Weights of a small mixture-of-experts language model, trained from scratch on English Wikipedia: 128 GeGLU neurons an expert.
Below are experts of layer 7 (counted from 0) of a mixture-of-experts language model. Rows are named router (the router's row for the expert), gate (a neuron's input weights, with its number), up (a neuron's input weights, with its number), down (a neuron's output weights, with its number) and show model dimensions 0-159. Each number is 128 + 24 x the weight over its row's rms, rounded and kept within 0 to 255.
Before each expert's rows: "mostly gets" lists some tokens that are sent to it at least half of the time; "comes before" lists some tokens at least twice as common just after its tokens as in all text. This comes from a sample of Wikipedia text that the model never trained on. Tokens count by the router's weight.

# expert 0
mostly gets: " |\n", ".\n\n", "==", " |\n\n", "\n\n", ")\n\n"
comes before: "|", "-", "==", "The", "===", "A"
router [ 92 122 118 125 161 152  79 155 150 128 145 156  89 140 148 138 130 141 103 106 148 110 138 126 128 142 131 123 162  94 136 122 117 157  86 132 148 101 136 106 132 158 114 163 110 144 123 135 133 142 145  91 165 100 116 110 125 152 165 108  93  95 109 121  90 129 142  97 134 100  93 102 152 114 123 142 124  97 133 118 132 127 104  80 129 114  95 157 125  89 125 108 130 109 146 121 150 126 127 152 135 144  84 123 133  49 113 123 106 149  89 110 103 180 112 132  94 133 129  95  97 145 117 119 160 130 110 137 124 112 130  98  83 124 153 179 118 155 162 118 112 172 117 115 117 160 121 152  83 142  99 130 103 144 154 120  93  65 118 163]
gate0 [101 140 139 120 151 118 142  89 151 127 117 131 142 145 108 127 113 108 176 105  99 122 171 121  90 131 109 127 157 166 141  99 158 142  97 147  97 129 130 125 125 142 151 136 140 161 156 115 101 112 134 125 157 101  83 128 101 193 124 108 183 173 151 108 176 121 130  97 160 172 101 179 154 102 129 113 103 160 146 151 106 119 137 124  96  97 125 134 147 151 141 119 135 147  98  96 138 131 142 155 141 112 127 131 138 114 150 134 163 148 150 113 135 144 202 112 112 149 183 105  93 143 116 139 110 146 138 167 110 148 141 115 120 102 146 144 131 138 111 168 177 134  77 101 113 131 155 159 127 107 128 148 129 124 105 149 151 125 138 142]
up0 [147  97  79 182 141 118 132 139 118  85 142 114 148 120 127 121 159  72  97 130 122 154 135  63 118 157 102 100  73 103 128 140 133 103 166 115 110 140 115 189 133 129 150 104 126 125 156 127 129 116 111 135 134 137 111 163 131  90 129 149  89 137 118 181 127  83 130 124 129 101 184 104 108 139 154 176 131 139 125 103 147 143 153 137 105 174 147 179 136 111 149 115 135 138 156 115 108 157 110 104 139 132 103 118 129 121 141 153  94 145 128 134  93 105 106 137 150 126 119 154 124 116 119 110 166 168 175  96 150  91 123 155 162 124  87 109 100 112 141 126 121 145 117 139  92  91 125 113 130 149 136 133 102 117 110 117 120 145 160 123]
down0 [137 108 105 104 117 156 175 108 149 116  75 132 113 144 183 135 172 112 152  96 196 111 115 111 105 112 128 134 119 133 111 152 111  97 114 148 136  99 125 115 105 153 125 114 176 152 147 153 123 113 132 113 139 141 136 150 133 133 143 135 119 111 104 147 183 124  87  84  91 155 166 103 138 103  67 144 111 118 133 162 130 104  88 166 101 154  94 118 126 150  91  97 112 107 115 135 119 112 172 148 118 168 158 122 132 107 112 101 124 121 131 174  75 168 154 144 128 133 114 117 125 124 151 145 121 111 132 149  92 126 123 148 143 141 144 104  92 136  87 176 142 147 129 132 146 145 110 157 129 129 117 162 137 115 123 132 133 134  82 140]
gate1 [173 146 100 176 151 169 104 103 144 121 136 108 104 141 129 181 131 106 153 116 136 133 139 131  87  99 103 155 114  94 134 130  97 136 112 141 119 147 175 102 120 119 141 155 118 124 159 103 130 106 158 137 146 150 139 124 126 130 145 108 108 139 124 158 149 108 172 137 150 103 116  88 134  92 149 157 113 190 146 136 125 160 131 139 155 130  93 138 117 155  82  96 117 144 116 123 130 171 157 129 153 112 113 119 164 102 117 129 171  92 143 139 128 123 118 147 142  70 113 115  82 135  99 123 114 146 135 109 110  88 149 110 137 132 153  66 123 132  89 160 122 142 104 120 130  92 139 110 133 164  83 146 129  91 118 158 110  77 110 127]
up1 [121 115 141 102 130 120 126 145 131 126 188 147 135 104 128 125 104 134 144 150 123 178 135 145 152  77 143 154 113 126 121 168  84  90 130 106 172 138 115 133  83 115 139 107 136  99 118 145  97 114 150 118 116 130 133 136 117 136 121  87  88 141 139  89 130 144 130 121 120  78 126 164 144 102 116 155 132 159 142 137 135 136 158 131 122 148 161 119 107 155 110 137  91 159  65 114 104 103 155 112 143  89 125 134 132 129 186 133 130 144 109 120 175 119 116 127 147 186 155 141 161 111 104 120 135 160  86 169 104 104 104 162 119  78 142 144 161 117 157  84 152 100 116 119 141 141 121 157 155  91 169 146  99 125 136 153 139 133 120 138]
down1 [159 122 134  95 114 131 106 105 149 100 127 116 112  97 164 154 105 132 146 144 113 134 105  90 185 161 141 152 112 121 130 139 118 127  96 125 149 100  98 164 117  91 132 128 139 149 164  83 171 133 121 118 130 142 135 121 171 163  90 139 128 114 122 124 131 128 138 131 109 149 121 146 134 146  67  71 106 122 108 116 129 151 140 144 105 127 128 124  96 102 128 136 117 129 187 151 129 137 129 137 150  89  70 132 182 116 115 116 103  70  70 171 115 138 127 152 155 148 109 116 102 135 113 167 118  99 180 106 108 107 137 143 166 113 129 154 168 150 125 129 142 100 113 163 103 120 157 121 126 147  94 119 111 163 137 120 146 130 106 124]
gate2 [115 168  83 109 102 121 164 112  83 177  97 127 118 154 160 125 120 128 140 115 131 137  96 106 145 105 125 114 145 123 126 130 126 140 107 117 122  89  95 100  95 127 104 120 184  78 114 140 166 112 150 101 123  92 138 130 124  84  93 167 132 141 112 131 152 160 137 109 179 121 107 118  71 109 119 109 126 123 158 136 130 114 114 136 106 114 150 183  94 104 114 152 136 126 124  86  80 132 137  99 124 138  95 108 112 142 141  91 141 122 113 174 109 165 167 159 125 155 122 122 119 133 102 122 169 127 120  87 147 118 124 104 151 116 132 166 155 111 125 115 120 129 118 134  93  68 102 121 127 128  96 152  86 150 122 107 104 138 140 106]
up2 [150 113 119 130 136 130 159 121 152 119 137 127 161 128  94 131 104 129 109 145 106 108 164  89 143 123 121  87 135 134 142 156  81 160 168 154 148 129 134 110 135 142  98 123 147 125 164 156 131 105 182  91 112 141 165 115 115  92 173 115 171 112 147 128 116  68 182 128  77 146 128 105 148 134 157 121  90 121 116 135 115 145 172 143 138 111 158 152 101 144 156 159  72 145 124 112 131 137 163 148 113 118 125 152 145 156 157 171 139 109 132 110  98 111 132 111 164 138 147 114 169 144 149 141 123 111 105 114 130 117 135 133 138 157 114 125 119  76  90 113 118 167 155 161 151 110 177 128 144 120 116 108 162  90 128 132 173 137 132 142]
down2 [150 101 132 136 142 132 128 146 157 113 149 154  83 125 122 141 162 137 128 110 133  89 137 141 127 164 121 159 121 134  90  68 129 116 148 172 143 106 148 143 177 148 111 113 143 146 176 106 151 119 179 133 164 146  97 105 184 118 153 132 137 101 126 114 102 151 103 100 167 105 139 161 109 120  98 134 148 127 125 127 115 101 157 124 140 154 124 141 110 112 109 121 121 127 128 125 138 145 121 114 103  92 137 100 132 111  80 147 175  85  84 159 140  71 140 175 161 120 138 115 157 120 158  80 171 112 133 163 115 146 115 143 132 121 149 145 124 148 161 100 151  92 121 114  90  93 162 154 126 102 124 150 166 123 124 108 121 116 133 109]
gate3 [125 139 119 130 113 148 114 137  85 159 120 138 189 139 153 150  83  71 121 160 140 152 118 146  98 133 120 118 113 120 143 138 167 165 137 166 141 136 139 112 125 203 147 145 152 165 125 146 162 122 115 149 137 108 165 106 130 137 141 123 127 120 134  73 155 146 185  94 129 104 126 155 121 112 109 140 167 119 104 143  85 162 139 121  88  88 149 129 127 160 167 104 104 120 124 117 135 129 128 132 167  96 103 169 117  91 136 134 144 105 149 135 121 109 125 165 152 124 156 139 153 144 149 156 120 117  79 151 119 144 131 111 102 119 136 145 124 115 102 119 101 145 179 120 101 133 165 153 126 138 154 140 129 131  69 109 160 131 130 158]
up3 [133  96 143 132 149 169 144 161  81 137 149 168  98 121 136 142  91  92 156 185 104 155 120 123 110 132 132 122 147 135 170 129 127 135 151 139 171 109 108 130 164 127  91 158 113 139 104 128 111 157 158 184 119 182 144 110 130 102 144 147 125  84 146 110 131 101 155 160 160 110 142 107 147 162 105 139 142 168 167 137  97 107 159  86 137 124 166 104 128 152 151 137 136 128 133 136 149 132 171  91 164  92 104 144 111 162 136 118 132 126 110 133 118 153 135 120  65 115 116 124 123 141 161 120 128 122 161 143 178 109 136 145 127 121 157 103 134 134 140 160 108 117 151 165 146 153 116  97 127 137 106  96 151 141 129  83 134 129 162 139]
down3 [ 94 101 155 153 106 105 187 153  79 113 124 143 124 138 131 153 106 117 110 124 174 113 144  88 117 127 141 155 155 135 140 116 113 121 115 140 136 145 108  89 120 184 115 176 156 137 157 102 154 118 124 135 130 171 126 156  84 131 138 143 155 118 119 122 127  64 112 171  91 121 124 123 143 121 122 154 125 150 134 108  88 135 122 135 136 112 131 135 163 118 158 148 163 157 140 128 179  87 144 129 135 125 147 164 154 150 156 116 160 129 111  90 109 132 136 158 146 112 127 140 167 115 146 140 132 167 131  91 173 151 120 151 119 121 101 146 100 123 135 141 109 148  97 107 140 140 132 123 147  93 142 126  70 108  99 149 109  80  80  95]
gate4 [105 136  88 127 145 180 124 136 110 116 142 133 133  89 151 146 121  75  74  89 176 109  78 147 117 125 183 115 141 113 139 117 154 103 116 152 150 139 128 103 125 132 154 136 121 169 139  94 139  86 156 149 125 161  82 136 105 142 137 108 103  79  97 143 146  88 110 107 111 144 128 146 105 159 124 140 100 176 140 164 161 141 131 145 148 154 173 115 131 117 115  99 120 115 117 142 167 104 129 148  97 115 144  94 153  98 115 106 108 130 168 137 123 123 113  78 108 174 162 118 134 130 125 136 127  93  96 143 128 156 126 123 163 121 123 101 136 152 131 133 141 114 170 129 158 123 101 118 132 115 174 168 133 141 103 127 111 116 115 157]
up4 [185 114  83 152 115 133 141 139 155 126 135 147 114 112 132 118 120 165 109  63 113 168 108 161 183  98 160 143 115 101 129  99 115  89  99 124  86 109 150 169 152 128 119 120 107  94 112 140 161  92 146 147 127 102 116 117 128 154 168 120 139 100 105 137 104 135 106 119 102 136 134 178 144 147 104 117 102  97 117 100 113 138 123 118  91 138 190 146 133 136 154 128  92 112 117  80 138 107 102 146  85 118 157 174  87 167 139 128 112 123  95 156 120 122 139  85 109 127 135 110 112 104 102  98 107 119 135 120 129 142 134 152 150 105 109 152 134 140 140 146 128 134 131 106 116 124 127 121 156 151 120 152 131 148  99 159 137  62 126 105]
down4 [128 129 120 107 139 118 140 132 133 125 109 130 153 125 131 145 114 131 117 139 105 105 120 117 159 168 155 134 147 110  82 130 131 160 161 139 160 141 136 110 133 153 130 100 130 123 103 127 112 117 124 109 152  97 119 133 124 156  94  79 142 116 155 165 124 116 166  81 151 148 154 113 175 122 124 130 126 107 120 131 122 131  94 120 133 127 193 146 126 152 141 134  81 124 138 152 135 100 119 133 138  85 130 173  54 127 106  94 117 113 163 163 156 148 151 173 141 125 105 161 151 125 117 150 136 140 139 111 144 107 104  72 134 106 105 129  88  97 146 150 109 130  97 115  55 131 116 101  90 146  97 161 117 109  73  83 146 138 106 122]
gate5 [161 113 131 130 146 151  81 108 138 118 174 117  90 137 123 142 141 117 111 109 162 111 102 140 164 155 117 109 135 121 170 108 107 148 135  84 135 129 149 109 162 167 147 109 172 172 169 105 155  94 140 109 134 145 115 117 124 161 151 118 115 136 117 145 120 191 149 142 102 148 107 136 149 153 119 122 144 157 111 109 186 169 100 108 113 102 135 144 138 147 123 116 131  88 117 104 154 173 136 140 158 137 123  95 107 105 125 124 125 105 100 147 146 133 143 106 122 143 168 122 129 146 129 138 147 117 124 141 125 116 156 149 117 123 101 150 135 102 103 127 117 131 197  83 145 145 165 103  79 115 174 163 141 131 143 104 102  68 146 125]
up5 [ 99 197  98 119 147  94 133 118  94 143 136 133 178 163 170 131 103 100 126  93 152 113 140 161 129 129 102 122 152 179 126 108 149 133 117 130 118 148 112 144 144 146 129 127 164 119 131  84 120 136 134 101 166 138 138  96 129 134 126 144 124 100 101 129 123 142 129 130 173 127 119 159 161 122 104  94 132  98 131 142 106 154 104 160 146 166 112 175 147 110 126 167  95 159 120 157  75 134  99 130 122 117 151 145 146 115 137 132 106  96 148 134 122 152 155 142 108 129 106 154 102 140 115 148 119  68 156 117 117  91 150 112 126 113 139  88  92 167 117 117 145 180 130 115 113 116 126 161 133  84 124 112 119 203 126 130 163 120 110 122]
down5 [108 114 162 177 123 121 116 108 136 152 118 163  91 133 103 131 112 118 162 110 132 142  93  95 167 111 133 151  92 117 149  94 140 179 128 116 128  85 131 158 143 114 162 147 121 138 149 133 107 116 152 218 148 145 141 174 107  89 138 144  88 111 123 128 132 101 143 125 193 121  99 141 116 127 109 149 114  95 146 107 109 166 135 125 103 139 134 110 104 102 122 108 124 137 154 161 168 104  90 137 124 160 166 155  98 100 133 129 178 102 157 130  84 113 132 113 123 141 106 108 138 136 114 113 133 146 163  91 132 117 117 101 140 121 123 136 120 157  93 164 144 106 115 142 101 133 157 137  83 154 126 135 154  87 113 122 124 129 143 143]